{
  "n_layer": 10,
  "d_model": 128,
  "n_experts": 256,
  "experts_per_token": 6,
  "beta1": 0.95,
  "dataset": "wikipedia_en"
}
Below are experts of layer 6 (counted from 0) of a mixture-of-experts language model. Rows are named router (the router's row for the expert), gate (a neuron's input weights, with its number), up (a neuron's input weights, with its number), down (a neuron's output weights, with its number) and show model dimensions 0-127. Each number is 128 + 32 x the weight over its row's rms, rounded and kept within 0 to 255. Numbers have three digits each.
Before each expert's rows: "mostly gets" lists some tokens that are sent to it at least half of the time; "gets" lists some tokens that make up at least twice as much of what it gets as of all text. This comes from a sample of Wikipedia text that the model never trained on. Tokens count by the router's weight.

# expert 143
mostly gets: " foc", " bet", " cost", " rest", "orpor", " comb"
gets: "it", "est", "st", "ist", "ut", "ent"
router:176067143115124117133167184159176099147097143149136183171142152156112073136140133153133119091108109055132095166188151116127148173139108065120105127126114102152094166068165138131195148104139184172112123146162135181122151127130169132101091132136116099128085188099125112102131052107067141155175107105135129089123108109099110113097151076167153147162154157131186049119165135132146158081078
gate0:141177099105073134119088093171112100146116146107148127126141126097111183091128074119189163145115086168163088155189178147104136080102123116110165081078146071155081146099130137126138162131136134099157107111089080120172057125194201165168118127161168128109193131121148152059122140089143085074116144139128150074090096168139103124088085086078146120129129174068138127121105132118138109132135
up0:125155105101093118118109104168144128133110164092156160167149158129143159097105089116226098120120095140134125181148175163159137101086130131127162067053146043165075099108141118103114195141161134129145120133085103118201037120180190149152156104164139147075120108111114121091163096101157086099093129112122168083104138174132078115084110122105103131160122177101120111098122132150167126136120
down0:059153114119123182111178113156130138138094165136114165104101135122101171164138084150123108186145108124127126160100096120138183107153138157174135124103108117130085088137103097142096180112141109047101140094086028147134097179110180169118166092105182075175099118193100092157075159128107125140085104148137162111123132065119094119151123131127097135196143118117136098141186065129149122168158
gate1:135161165106140080176141117096133148080153138107087153136176081145114086086150109067164168117153097134197113140171129150130113110168125050143135148143110123121148118136118085085104176089129116158108067106139173112043133111113074110135147091128141116169205107073151099179136130154123132105181126087144228130052106120118112151109105096139108093110143163113169140121180136171109109135141
up1:143108110146126163121145105150086130160101065138192127126049159110115158158117149159103068168113136166048155140056105090088147123094154169108121130104146109114162172119118189178169128150127134112140206147108097163147118156136143163134114178133160123099069107171103151093096123151144105112058117155125053124139116090171098136150132170127142143116097094155084115098113121057137108161061
down1:111147169063166082150145136135143092136118132172159114105101142174146181157151114153097165115121134081053152100115089150125140172113176109122093055153149185119164130099121139101073159138150167078143131121120158153080098151123132133101201101118148168169089145113109161099129168148131148072120137102140131106140138102129090080152142122209156183142128121109065168145090129135055105188191
gate2:125106106135113081122091190140126117164132109081120183069145148144151129166165192089095156147110099107143117139160154099180126113113162083122114137112164165117118158121176049155144088171085130125077145173150109188137119119162138178170049155149147150116141130089144138079071092152159187122148116166123129153094146095106118084179076081148103065153180162119108110168130171088131119132157
up2:116104168127110155116145098139073081127110133132203113090191075085129158122075134125166150105163112142108107111131113104090100109080149058138141140127122155143093138114147157136117153064134132088134114129103125058126152152159132099118090161140037140170071195109138107153083089132083108150116208104092134152056163106167118142133183068136150128125107105148088186129104075137098131096108
down2:139047132152117107162085107139140141172095082089184146139138124159111130150089128166115157124119172138120149106155088120122076062149114136125197104112133170099181105127059087120128097144137141100089100157179083140078114160109145140126059178097097074098168146155171147161137138118146096112130159121057166178085156125146073136116096134053127093130137081123107136145120164128085066127171

# expert 165
mostly gets: "=", "|", "ternational", " Preceded"
gets: "|", " |", "-", "=", "\n", "\n\n"
router:077135139142117125149085071090136130138178160176131090100124144086131121098164102083143107114142124157134139157151117120176162125159147136101179226122085110108161111076134096104096157114115105189122189091081147151127164110134150187114088183124102146167080142133140102099115151128066161099151138198141126094137081155183103146091204154130125145136092100138131126143217130142191125119151
gate0:078111190179220095096093137165107038133178122153172115069157131117112130130164167168135065097148130148154179143130121119140130123088141175143155134126150163071055139099131111110129141092146113125135182121156121085124146136112132123143123135152184054118072125108142108081155145055137142092082175151097141176079102104096165133125135095134104104094115113149167135123186152166131153145109
up0:086143189220138166124080122164093105141153140116203083092152092149048084115169158126119129097094143175163179117137152116127164055109109189124182158080098163104089170119134085098100189087145095115139160111114155136110127075122112120109126152116175087161131122107139103091166123110178156156108131143138132122144112145104125107152120128124106106087100084116176155128191121201123133160154
down0:103075110148178086142142123164092077116112131130176090122187143075143119185123176160079138150194128172120092135131098101116108135100159079133127154138141158077135101151109140145108134136077131125181136156130101094162149119114069229154158188212075147063144130172088127176161141129080112076122133145125174160096135140145108160114110143086094118171082133117119104091113126126114096143160
gate1:156126081151073076144099202094162152139119124081167106125132147128130202102128085127134112134141128105139093174109253169150134115069120145114162139105101127163127076069099125129150129116109161106159078129122144150140102120101057153110144151086172113169151159119194096156092153136184128141111100083113137092133110121152084097128131075104158156128132134121064170111115130208103117117106
up1:119120167113158198101156088171099106086122130178110105131103105116118027137141143138116180115116126175103187081142032124111133122160160107146152132151107150117134180208178152134121122149158104171111153132148135098123108168131165105132078120149097130112081098142093138060137107173102145072127161151153108161111141102096161168112114163163102130128115098145163135163147098042159167118186
down1:120194222138113113099133118105115101152143126093113069189171168129109103169176162146179120129124125144085135133070194181146144065122129159156135097143135111155118160114104126131058152162124146110120110148158118157174150196058167109175154164172151122077160133110106156116122062094153152136115088126106154141102222146127095131133155097093114101146093127148137105154126176142165153127096
gate2:126177152124105139132187064094070134128110094127170132163121114154116091113122125146132131110065164121087122089107113149204163060120118160121115182149116136120152196124135102130102155141103093124156083080033115140156135094089108125152144104124131144156191158110134168116121172151165134146151180166123134119160162170136101094146118216160214121103157101098170129153169168110166088114124
up2:122084091138144131083064198140174101127158139121069104094142140114111177157162123105114132157209104149138105131156108099066105188126158106168119068112148142163122070112079148112185074094185166149110175180209100144104150139157112123149109130119138112083114100155117101133152103103104101155082079093097128157104100092117175138148125065108072108158111154145091104106078110144119131132107
down2:092212143090182112113102165198122111126116168106136136136121080159135119150121115095168137134157149124111163075122086126114119113145146109192139146123210132168124008183132091118123079163113135093124184129071113122140134128073127127163112072116130106091116180110113175109123143158126113140113158142165082166164106128145165154111069155118148094151116129154191164122153157079136172162100

# expert 97
mostly gets: " from", " into", " between", " during", " through", " along"
gets: " from", " in", " to", " on", " of", " between"
router:147133125142123103138093139080178127127128131163094102106175129084128183132113171112161051128127116175117151119120141119136056084080117151087119121140106162090130201165109112157126140124108139164141078107147130155156172084096112182162128163147125074204158082078152113149132122089138144159152076112107166103122143067063121110100104183109090143110165125070150167076151130116085129205163
gate0:093139124140191093188105168114170146122110149122124119136170135083130113127167171164154086149117124104124141116154129177137160131112145152096130111154142080075096150156166150207071103122166214115143086123099138094121125128088120125053166128140185109211096139139137071116195116090130102111094109134093168085131111077058102130121088135147114171147074091091142113152143068123153101109133
up0:130108141127156137061193116095085046158150151076115144128107100178123149084086115126098213130146177156148098132093106109115135129169124021154091146110133155138174094116121168094144145107091082119110165168143103153104191162140154108183076162127087123070146128110158191135105141181106137129152102145127108138176110138154135138151150102140139068153162158140092129107120147059127137142154
down0:107133126093113119152098140087177155119176133197159083170102228166163076135139134116052103072163133166161126123182134161109143110111192142170117134140151154111145107093085138110108142133174126106110145154157076142103174143139158146116126149153136112132089207135131080133110150122190124103087115115135144151123117126084093132149113179100098135159048109120119161058178135167087150152080
gate1:157118076089173106141167142150165136164118115142093145126207009087125122098126152155152022152153129166156116140118069174130115111140169114147144178167146145090086152148130120200127131130150108145139178143111196144135100155099125149099145136161124125145112173170116148115137163123166099080076109146093108054084093122096116142136131114176139109094132071147141158139151129103170157135141
up1:110107166174111132111096134103120127083167175152163121152062245154137166136134104123134226105122120065118126104153166093163165156097147135114110087100083126127198076123098151099142095116117126112093094146146068148127168104155121084155157118128164166107130092098157096143121110131071165174134142122170132192203118137127163100115096139091137144132106177125107098114122132192087129144116
down1:124142137113099112105176203134144136139081193121102125123083118142133090062080121137129106133128162096140118164092106158070122143064108131131130146154126113136088127130084192125096153209129126121110075097081066210060133094121192154107114115127162145117139070128160124102108139199122114068134135107109134153107162158093143151071166133086138133128180148105129163096126171144133057150131
gate2:129089144130145132124112102093153140147070156099141114125167152127186101159167081165136110100105123127106118115150199121035167132168107104104148126053120082078097155141159170087094084144111093121116123138142114112088116114168156124161189107116119111134069183128178113106182101077149104100108116109043142156099120125163088066054102142102093160143139126135174097090127143160094170113152
up2:114119133083176141105159111151104139108142170086108125125123108130081174124141087131173060107212143195119158121180094106093196116170134083114092088121134119126130177086059061058118153118141080146130112132154140123131129130122199098128082121143096114098158136142171160183128151172135106091108099126108127152140109124130102156139107160117107136179160110107161021122187130139117175137144
down2:168127123142168164139219059110123113145124159052131159176116173099135195113151084134136155111113141132141148067149094148196047137161106095116121135096119143094182105136126078078084184133130086104092164127133158098154126144119106165161141131149117108124135177179096088152069124102111114149107121169118124113107118149094103160168137129157158185161204124096159125133084121091091091116151

# expert 141
mostly gets: "ug", " Aug", "cel", " fed", " March", " Oct"
gets: "ul", "ug", "j", "ag", "al", "z"
router:158121141086173096126160115166183192117084167130154097083080116129090106144112171144114083116101120114135114090088201117197147136143105164097074144171145151107166144153172114129147145118094121117107074143113103120109098138101186129081086068082087167149083131084143128102148185067138159136105179096111083126132094154136124111159177070092080111123119170104139175140095124133153197133099
gate0:169138126115118117117125154108143159166130072074161114070106151173098095143186135160162120107194148093109138135079156162179142096128170102146114149144133143101081180170123175094130125142107073104095062152088184117142111129119157104145112139137145130179107113076178130122125107142107119070141104139148213116176084156155131150142108099097152111175153153122090071124082149047052143154142
up0:137114127125134137129164143179122094107100159202110136145192117107139171105084145108077126166105111153152151100180122096091126168114103145149142046125107160143184121080111109198151175123185161173160157115142093132086151147038101104082133139124098120119122115148083106131128138130183144155130093147088070126098178123083155173112148102161100146147095109140145167173138121209198097129115
down0:166120160137156078133187111168161146118121118144143106142098154090118143118165150126087156128097178161115102151176101178183054076094111140204076146100146111156129176116100060203118165118150118090164095138097091114064086149146087114116136139207086159144079122115141135186112116133097104199132130126105104123106152110097122131129112130136092075149143111133137154160094099071156073141100
gate1:170138074109169063138085170123139134101090102157216101150189138115105117153130124161129065166132093125151205094115133140139088109104133147132119120137130121079120096119138114161079133116136117140135114106122068121103110171073168093135131127094138107106081148101170151151147094146089069095091156137129172106134154107073176117099090107159165113148179166109109236152158150096145158192105
up1:115139085141125061175051157130151170123067095150184078074162148105124113142112107139118113104100111058152152144133118150179064108087098154147098125134112131075119103107116179162087181105181135133130144118108098167133148142086164055144175113119128124119058118137180137125136116157101101126145137106132151068144135089064120137127085132131165108146161152109107193094172107136160161204112
down1:134153115152152117141145096123172126167131119103158164165121138081066109084118096157101095168181170112092121126126153100135057047160115145175085120116112115119135160123179129154124136108138128087140115037065135076168094082156150159081160146157112129136099143050165158152135088117110097132120185131155104123190147091128147087114105107123128112182185167125126194190163097143110142115100
gate2:152108136122155108114124138138108148110097138144127122078102093133114110178183079080107127124152095165091126032116109124199125171173128131088115158101162111112181077168083161112168128071124134118179147144097140138120109108098147152100119114131123165116132089124131110172137191032146171121135180169151111166097052145165148162159156136087113209111168158153170116102147104131112184140109
up2:122127137135159167124171103149123149106110133141116134130121089186154164224083121147106170165105139165167117124153126128108159118113120100073149144155163120192091114129213045070114054187120147120130103109141167111118136107165117112105112136087093147125102166142097133145145088071134180146110154132131125076098155113082185146166140137160064148078110101154142120077094178115178111164168
down2:189064150175150138123111192049169137141121120144127057128132148127093173176081094102030153143101136114115103115139130170171129069133135086138086119165120104142197132063142131090074105120157161117137118103155102110089153149125126126132107170104100103149102108149133093143136113130133194108171111107154113127149124114107177089190130106049154129070130128114164142076122135151114092078107

# expert 18
mostly gets: " during", " against", " at", " in", " via", " from"
gets: " in", " by", " to", " at", " on", " of"
router:146175142133097096110070086104108137110155145143166095086138088070187173152083154142133103128134076162118167102101147139146127078108138124135122134148103124133158180136149070181159175061117127173163175070136122133142143101150126131181150149143159092174151122078177176158044112109098144167145113126103139131085136073081140162127154179150148162140145089108189105074191128127114092169130
gate0:119150151102167106156122178152152159119161164120124115109195141086111163125148165101110118181163116103130115139053143134161092137082158106166211095162158098156161124135149119124125106139157073138155075124140145094106047185134173114049133145152107163160100149182127092084120147129158103080110149163108067125087145095128128182080127098148101098153085077142113127157077061161131121141153
up0:116101146158095162094149130084178089074132099167140155118094148147107104092106119125106123125077144129148155102147117115049184054132103156105053112150115113096113143072076138161115128087098161120103182134137150196124171140163095138192115130090102141079154127130093133078108097124098119130111112128139140128152094137129154090226132151090148114070153193080141120125133191083085092107142
down0:135083120156088100130139108097173112170148108118134091168101138165112143122139083179123142098150098121072134136157093145118177165161141142154174082091117190104133128116139109186057113165139194120120134142051161128165174137147142157081197140108158110117109158066099139047130147165142127134109168121137116118148142148126178166083088130164108173048096142145050150104138143151132150111079
gate1:137116177149147120139110152092115067159148082099134192076122105171124121063132102122144151139123174104139087127155101185167143157114114193143164166178097136091119152097078140123094184105127091150150091146088131069154121160166086141144117125166192104086112159141104140111119200153137163210094161137152141113108081169127134096109173055096155153103086115168088122141159115161114089099141
up1:117132054100108126113169123186136180094123126135139073186132129113136154177136164125146115128194051127143150178121172059098105122106109048120131094071153111152133097147171132129143071166145162122114156127170119165110110114103189087109136112104056142160143082140154145115146100129154091040134094127083126111157158124110116155131071190155138103170178141106147137117098135108173152159129
down1:111111144134169159151124114159188148110117144145080114139136159184131122134127110115114118130074131104171154085092127153116116130153054079134073152099124147129130099169192160142114154092133065113110157085165117128178113111104153111137097134084065091142146181137155093116158090179086140185128124145095134183147162071171198210083122165171139132170140109099139192115164138113094186134152
gate2:115165117109169067172135096073091183155176157162173108213081147139182174139149140089157115168112111085161155110106168129084132138096168100140087155075176134115112121187136119144089144132129122096133151150112127120115118128141127204186159088081130167124128135119053167077158104093103106111101092115097104113147098126147090119075137127189091134184080123142121078159125160085133151130138
up2:076109147106156125177108099116116174175131154079103145173087146139141115133133147100146142135043141066158155129064138142139121081139152112128078179108163114104138144108112118181133146069122208139124148153073116219126121105147145148172159136100147124137080125096123111135135095094085106117154145096082106115161096141132126131064116132197107174153097096140142101200088155137086196083110
down2:114124166110128119151095153131152115134165134114140123146172162145131125119098169116139128071109118146132125078111090053160159056132143117095166046102113146168175131109136129220128158068140159180158170067084105115177142138120120185158124162155117123136088164106104128138110112067114186129147145138136127094153126228169163118111122133166177119038144102114122164130106168101150146153135

# expert 27
mostly gets: " Four", "!", " You", " two", " four", " three"
gets: " St", " F", " T", " S", " W", " two"
router:111096105111116141100129093203130145090105129109105150154064099176146132086215123118126078135146148118112099105136107097096124096128094136140168099130107110110162120147125155122112120169137115158156168105062105131157157161096154130096140059143091205082102112146095104136148166162168197104154093116133156110095139153168129138100088104108156132111169174167100187086081083094192140040121
gate0:137144085121137113063124124142129171077183150103146145180140098142151090108175084163143111123120155097183128072154099127089080070111121141124122156153145100111142175075160188127104164165150182121147131123125127101145115164124118093139101073114153147139065106107132120082135146081115114077141135118094116106151131132132055096204145149164138192106119173118140148054099126158200200084145
up0:081167178099184110186112133140122125129102100148138166142124133170138134126108194162168108135150090072115107232144159101115157149103094171105158171130121125195199114171101134102165076115153109121156108078131086129099118139150150168108096136169130116179178142129083170119148100148101149168129131145158167127111142080160132145025135098109167132136121147150114147138195165147132077153099
down0:089110162141072113108177104124164077111179110127097118164132095152142164104145159115139179123105139126141154108101057186187146146147074104152149119115096080151133149150107179143135126145132196105076147060145130122151149053141082128077113142097119096129158142121096169146169101096149121121125074104152107168099109146079138137115202129156173150119122134120165126113186157162072088094041
gate1:158075128132142071139144137085108135098191120178172139137135145114150159118142118124128077134057122154091135128129163082061142167104141191149157111133118106168150148142169154123156107145128174160114133076151143110176166106037153153069103147122057141131150149197125184172124202153123078103094140158131108126126123091131136107137122200096125134099061112147146146160151168095184114128143
up1:085158156122073173139131134177130102147098124109110089115129137127098113159115132173153223098177145128157143132137140193185112080175095044097114116077127099110103154151111101118085123112134022108168129163093132159096128099169149109150126162156151081131102116113122097086109061128143165168143108116124087137120160195119115138126174099171126156163141127106107121082094112143046121155115
down1:158075096101150118160171110104165062145165133102103170140151077133137160122194123109071135097141173103175133178169087135126093133094151176141159112189195146082178079102148131137137151106178114087183091128098122115109131123119148103127110114106179129176121062038151137066115163157099142126104154141167128093158093113113096132166089126152099058160125139125140156160150117073116130138100
gate2:128090111136161110060181127158139113152175090116114108118067084109156113108115225058135193118100118171144148107122118094073152158147145145089139130147159158139133136113209118107144108127142076157109138173136139193148133155140127091091180095131111136167100074131166092172083153191132102129131110100181127085129100111121186149156118100171184110122102121136152139120083103206127159119126
up2:138162107139201141159109159089134111106066151123112159112122086136075130192101099091183091077170144141106165180162178145103119093114139115175140098146168122118105155127119093116095115145134172141120156068078049102098140136129112171163060126096071147070130137103093171120174151098050103082154162131114150120149134092124141114181125095104120099099098159128145113105120108048106095117135
down2:124127131163080150049108071146155137129172084068140140112140157112145108040109121098128140133182107155157136158066105128128142155088081096142152102165098139186122137174100159144126136108139127144083073173093108097117160101055155118103108133137193104149178165103148160177092166150120115127100126137196159094174107161137156080157095112074102136115168128159138066130136158157097102100169

# expert 20
mostly gets: " August", " June", "ecut", " July", " December", " November"
gets: " August", "ent", " June", "20", " May", " July"
router:160130145133162101148184214162145142113151174190135125176110122104174124137161140169108091124073156180142149177135209130125060107102101106155063188113156135146126156148127113156074077144135145109111101140146134162115173092110133120133147084123118109164089173163100103090134109094160127205180104142120124105110147139138111145083142145091127125147088059112142100199183127129139170172152
gate1:163113211141160111079121155141115161163146125131107096191212122116147162127187158140061184178112148093214155121096125132169124115129112155105112156117137169147127124130133071195148118109154164112142046092148135088106141162072130137187110127121131125123154157120136160144130077131107140170072168156073134134122109148050102155125109145120113170145080129114127145178090138111124112124185
up1:118104165116106148123119124108153107129137104122125118145130158127127095176090178071104127119130115149136096154141117115085215136104048065126142126162180112102159140152145097121101123092077135123150079172141124130133150173054140113123124129097141089068116163107123152107112163102134151154091097138142062047198093095167095130155088187178119101090035158136144130152082130145098182121152
down1:100081145133127132159102134102127107132084109166132183164127121159085162106141080209105121152081172182091147189160143156142150114107166107149149131092140125182124111136158103107105126103175105114122141159091152098071101129137163111110132171139026090165111114067083127133137108159119113164054155125070176118139121067101146106119129142118149144168118181121129118061092119055084088127141
gate2:075166152134123086110120122137142145099156087136180153098102033159189138094075129100132083216104134141150135157113115126114145109078136157134097124098147172101097147121128103134106141146114126126104137147075192189143155124101176121088072155111148144120094112138166112136140116076122128190190142154118114106137183136198117170153080165076123128076145094152117066150099155180185124117122
up2:106174177109156091107113176174140129126122097117106147112105075139178137135129112131144099187114138102145139156141098109144157187088087125144069153105171160101099154104110132159151147129119140134131119142094171164121174155064164126046110154080177161115106125094129101093147116075118095166153092161077108130128193143171131127177158164079106155080144168105111095173133164204147066161067
down2:130121206131127124156101097140165147105154141117150154095144172156179173183126151121141152108156183142148070159103203115097145149059147126108154175082101119146112084092140120174118150189142160101155144121130122125122144147150146126091203131072192121078146137156062132121110118125103210146094082139137051097103130108142107112084095129117129159148099140182090084142094126067158133116105
gate3:172167095120125106115157101129074138100179101122120180137147111061199140106130073174177163131147166164166133137183137176094164117146115117125083147122083036124079115120090132160100146081144106117100122126177147108083086151140117108083158120112121139111159137156123100174085124140176142140173148133199143124085133114091138189093139173131149144131160076174154116069189118172146169128121
up3:094107141128112124155105148111168130125120171126169018091085097138083142078071120115109128124129064102098096170094146067128120152148122148119179128155196213128192094141147134136173122134124088136161143132075105145187115131164123164133129132139091111140101097069124163114189138121068159147096125124071107111171108104144092091144117069133119091118133129117106131187063134100123084128157
down3:115136127118066096121104131065093038159156125150148086109098113149134134108168144115080074089130109193129130071079097136112079124141214100143097092161069175132089162077125142116063149108139157101098153123127101191085138128113157147135158164200139171185094156120138091157113162119157133085131129119196162136129077149152143083125136145183144117116126131142109124114095091147137134167098

# expert 180
mostly gets: "cent", "pec", " Pac", "illion", "ent", " proble"
gets: "ent", "ot", "ac", "ant", " |\n", "ec"
router:167116086133133139174164156176124151122083129147149098161132135104153127131118072097093114107120105115208115116164130133135143085177187090131059119066161173097111200094106115118182096154130157131119106130150158135130155112123148085148177112138161105121123145104074166134118076148157191179142060143092132101094090158190117170096140092123147096200054168137102106130104132138184118147147
gate0:092139127114178102161112147122060189115145150124206156180113106178130109130136167112185113092101095101105125074103163149154096121149139171127122170158158162099099106151139159059094114168117187129137115096095153088101093100112138080120135082100129091150053208098029149154139156082145135089104136139093132148179164135163114102115142095097105129151127145117118070110124104173128134154138
up0:172107119164112123100148144157157064148127069153059100107128119068120120117103090113058092165099196154135143179133130126080142077139097084128129129122115119148143132104145078188124143093137078087138139176147113139146148147116083162118131146139109169141192086158210093101090102161093175196153147113177126092080117160095136132151101145172149114097110148110179139166114133061134174096129
down0:096142143116117109123111097203162142145177164160145107110084186153105145142160114107122147152066129134137079122088159142068143146150121137135144111160079125111114094129149107107115086108112123106172162117103089161162136134161107178051157089055150104123126098132055120123149195128114082145065104113139102104166176124151117160092070122136107199104119197094183139099190120126177170150139
gate1:146136072146111146133115170117083144151142121095184131142133136176162123161138185078134144092163114085139143175186122083163159110090078091175119105146124098107100107063104134114184140182077130065160129141103168159140102173075070053101137192088139134142118083074113105178124154102131168116135129108156116134129155122148162206145160148064097127085133073114148105129125114103144113110158
up1:164106075164070153166137126135126131144123118099190083124128134123163179151099182087135141091133116112134135192153132087144168131106078091187125083127117145098095083055134156117155131181069120065116169150145160152110076155104097068104164194140150126135090074114111123187153166147111156131122098102159094121112096086154122193151160135116125130119101070090151075119140122064131126111171
down1:119129137173133136148117086135119131103152118167104138144188122159172170137088149153144113083132133080155195177111217137103156144106097105088170130112084106150106144158173142113141095212110177136090161173142163148124143127161112118057185184151136121130084123155166130156192115123093216047173116148120153140101076074116122140117138126160104106112160102107110124144127079124143139166158
gate2:110138048112139110118158162104182119124183094144153142093145130116169146129149073121155100106135136085172165184162108133150108165115124109125082059124126116153078182058107107134086183160196034190159140150129110125149180133097120086117139126138153124114160155078153147168143099137091124140174071102143086102143157122131139123156141108139179053103102109124123131090140151122143124204131
up2:124114165148087123146136160154104072137127140131064110152169122109093090130123167062120177137103150152068130100125160148109139112141105130131136142091125152054110101141135106116174127066132134124094130104115117128122073131155184119175125178156106138174059125187135089028092141130130166114068196109046146167088096116085117125170142160159122195148159157184154127113150139142115135110121
down2:161138090120134178148110149147141142189181141168116120113083151127102078130108198119104182155112187144099191117187113124140093158136125146162104203125151105117152128160131123063112099108130115084077085177152069074113130129094134116137049214154158076171154131125123126138157175133145080130132165105109137136112093085057130116129114145073077131117099125124107104174111130150172115128107

# expert 211
mostly gets: " were", " Mor", "°N", " Ter", " Gar", " Cro"
gets: " was", " were", " c", " are", " s", " by"
router:146160189124145194118170116189144114117067134089134141159124073107102102164109170151108112116109153101088099123134113132175130117139145125132127111145107137156179097164146067112143163177106134134079103163082116092159151076112160123126098088157139165061154122097079156128157072141157176137129131134097184175066145167184055113154140124157162092149183087130057112135104145084085145103100
gate0:150151151128157172134133176073098126111102063151115135167151142121171138158130145119097162152182117143132092194124114139157078126104165172157131127196109100132130094147123116133095063112108163099147123121129194092115169138159100123222094113087118179136132137086136159146135081152181113094097194199155155139119167168109146103106098108112186142137119152148121126074197054171152117127128
up0:100148145093102094075135097126168056154134122129174127159153179097101136105132121189143129108094101140106095086128138144134159091142128140086164117130156161118074108132119170145151150138168109127122184158155151221171178144132137185085143119133161140169147119110147108104155163138111121128089036114041121098141126127133160094174158156144088111165115108080131157184086158118099061110195
down0:110111123068131203155145101079151123077106150081112101148167106118123130162118173144133113082175104172127100185137092150164111090118120094152133111127222137083146134090136153211153126126130159105069083102106148139134103085100203089084107119111127121161094107102135159122126158154189104136121118183158089071114115072145110108162148148175120151118100136152110071115114172141116126124210
gate1:181130090143136116138090173158197125074130134144177113100092152107161130175147140179078131159088160107073106178089090094171091115137131122127121151100197127081136147139186135222191127121097126153143112101078074112108150111086119141103127133153187107107159146074118082115161151136110151157110158169058068110109103119114087070124139121201141119171121136128089123109124139106099135123107
up1:176141103111178124100096143159121134081145118143160092117143143131174098189127123183136158126117150075084151188140103134179070096170156099094074145091138119106153135135173093155176163140150088159073126138110115100076158117091090140106133125177170057123133104089152068147131121152149141168101153184104124145127119162086156046197095176189128148146139139086154150107178154123134162112128
down1:172138080061129186162152135163098122121168157141131167122161092174170160141060119168167158138210124115128105135127072053151104121131144087135095139132110088116166173124112117109143117134118145167046125167161113130104127140099114138085141138127179188035126144126128135139140116089130174109121111112168153145159103109160099163063116123131150073097132071164085158060126101135131156166119
gate2:088120143116082122137130103149174098153112212071097083191225123128117133178077099092106114116130175152122148103128175104104129137161151105119161114168111130127088131099166144112097143102193159129159136121173119162176136033098152154131119133117119102109099126133155097144190120124104107076156114097154120127132117121135083123117156128177106110158103002170174143135102117140115109127160
up2:118133106154141167123095144130149120108105096135156167094079178127127150079168129154129164122083104145141102147095115169134140149095084145132189131073140146121105109196121145138159090201067170149099156157120112093081166240090068130122135073154108156128130143125125173075079101141120130150069091142091124085141167078102183170107123144129118176157120156090118161103121165166142125087088
down2:101113113177158163093121109127178125117150114152068126210163158083193150154159190071103121121089147073153149145120166135097162094105092150127087074114169159116124120103087140133117135108087108104129161103115110100115201066091124094172142130148117148145139129148179122109101109127071079077078127175116151192108153110157128149142177168125104116143100110145139119208133117104116176083071

# expert 176
mostly gets: " sch", " du", " la", " des", " di", " al"
gets: " v", " de", " d", " al", " p", " m"
router:083097087114090110144105082118137196128097150128097080078101090202105147128142164126107115082107160143062077143167140157124143184171081109136187105129071128105157102179130165170122142136125159147078101114119106123124121095100147102132128046112113107094142140158047149101119156098117139159117183129081130128156076115186117114109146141122093081132155065150114165090091095105122116194142
gate0:115156116107097103139127185099138115148159158102140059143167054155136099128083134199159146135156109116167109168107110158141158138125089122144155142179129116039114094143147092149111116135139171123115121098218103086108123081134084128105115118163142022092195155084123137140119072128117125143117112150133114136130144172148066202162182109091122143135129141140098145111072077080131141124123
up0:129127167133107108154116109089148073103160128113167136154209096129120119168157163174185170106183105068169169131113107160073171100115152092136115142151108109087096111103097165093160134114144144144097136131176122112125184148083069170155193109114118123114201123116155148140178108129132146129143132122055121086169204142146096151129114153133156167152090151137126119179165082045144162095135
down0:136091097097134126075104102099159119076116120094151149149155122154150142094145147141111088159219112109127117188156133113100133115115145153211127170121183115085144134192152111175107138126162103153141114194161153088178127149114118061125167188162116167112135107096080110168146118111206073169138114171143099133166152089123130130201123176167123104108174117169147178116132114104174159107117
gate1:121105104169080131122084182116154119189099164147119164055132122123126048107163143117145137143134163110140074164119193062121120159122096110079172155130108106125107090118204115123081180119146170123115132096107166146179104123077138079112108124075137098140132164101099149083120102149167143170132122097106156124144162129186140131100113101158145142170143077159104120070152167181183131186080
up1:157151130125090080124104131137098116160156129135172083078142166138188131179127123079177089118182142102143118164117177152121185134118099144108118089139134079182205123132065128139125169156143134145136068078125140150119208119112102176169164142130126092157110179092126108120111150171086095167162094093159096129155103148152191117092135089116077123136099157115127136108144186158165047145088
down1:128107134112158094112166146092141152109142122117099175136119119100103119088095162117185108117142162191154119133130149102112104029146181084195089121087086112097089179142087132111107139101113087180106137118131144133141118110147113142139109090172142180166119144130191120112073038110148088159128105124050127188093156168121069151128089112100130080189157112140159153109190139105108138147145
gate2:089159109139112137062115179089126160125096131097121165145146219109124100107160169144137178090149097115126129141149124166152165129150140112124163137100101127094135101122177137125141144178088182145067089160122127152135113146164112138101108122158156059111085155088101096083117143102158131149106143115102069106136107089135173053173071099169131125176166105111103100129047116184140065184180
up2:056166119117078137096081142127108170151139140100117092113140136097165127124094193124100176121127076130134125197200127174179171147112158139116153128115092173123109158118164130145154135162115128151072133177128112138125150133131130151106163179141125066110120156069143125144084149097160118157102126095063124088144115104128160072150096105151101148129044102135144118098102094219161084170197
down2:092155149081080135126100133135171169119121179068093116178147155137107120152105162132101141101183151084095153137095122094136150083194135115106132109125143180116075129127169106153142153145088105087139157134100180125140101108127098168053160178088137118124140147139100163161163132140088134148188193112172148080158122066107086183144068109086075152180099180123161122137120131149181165097161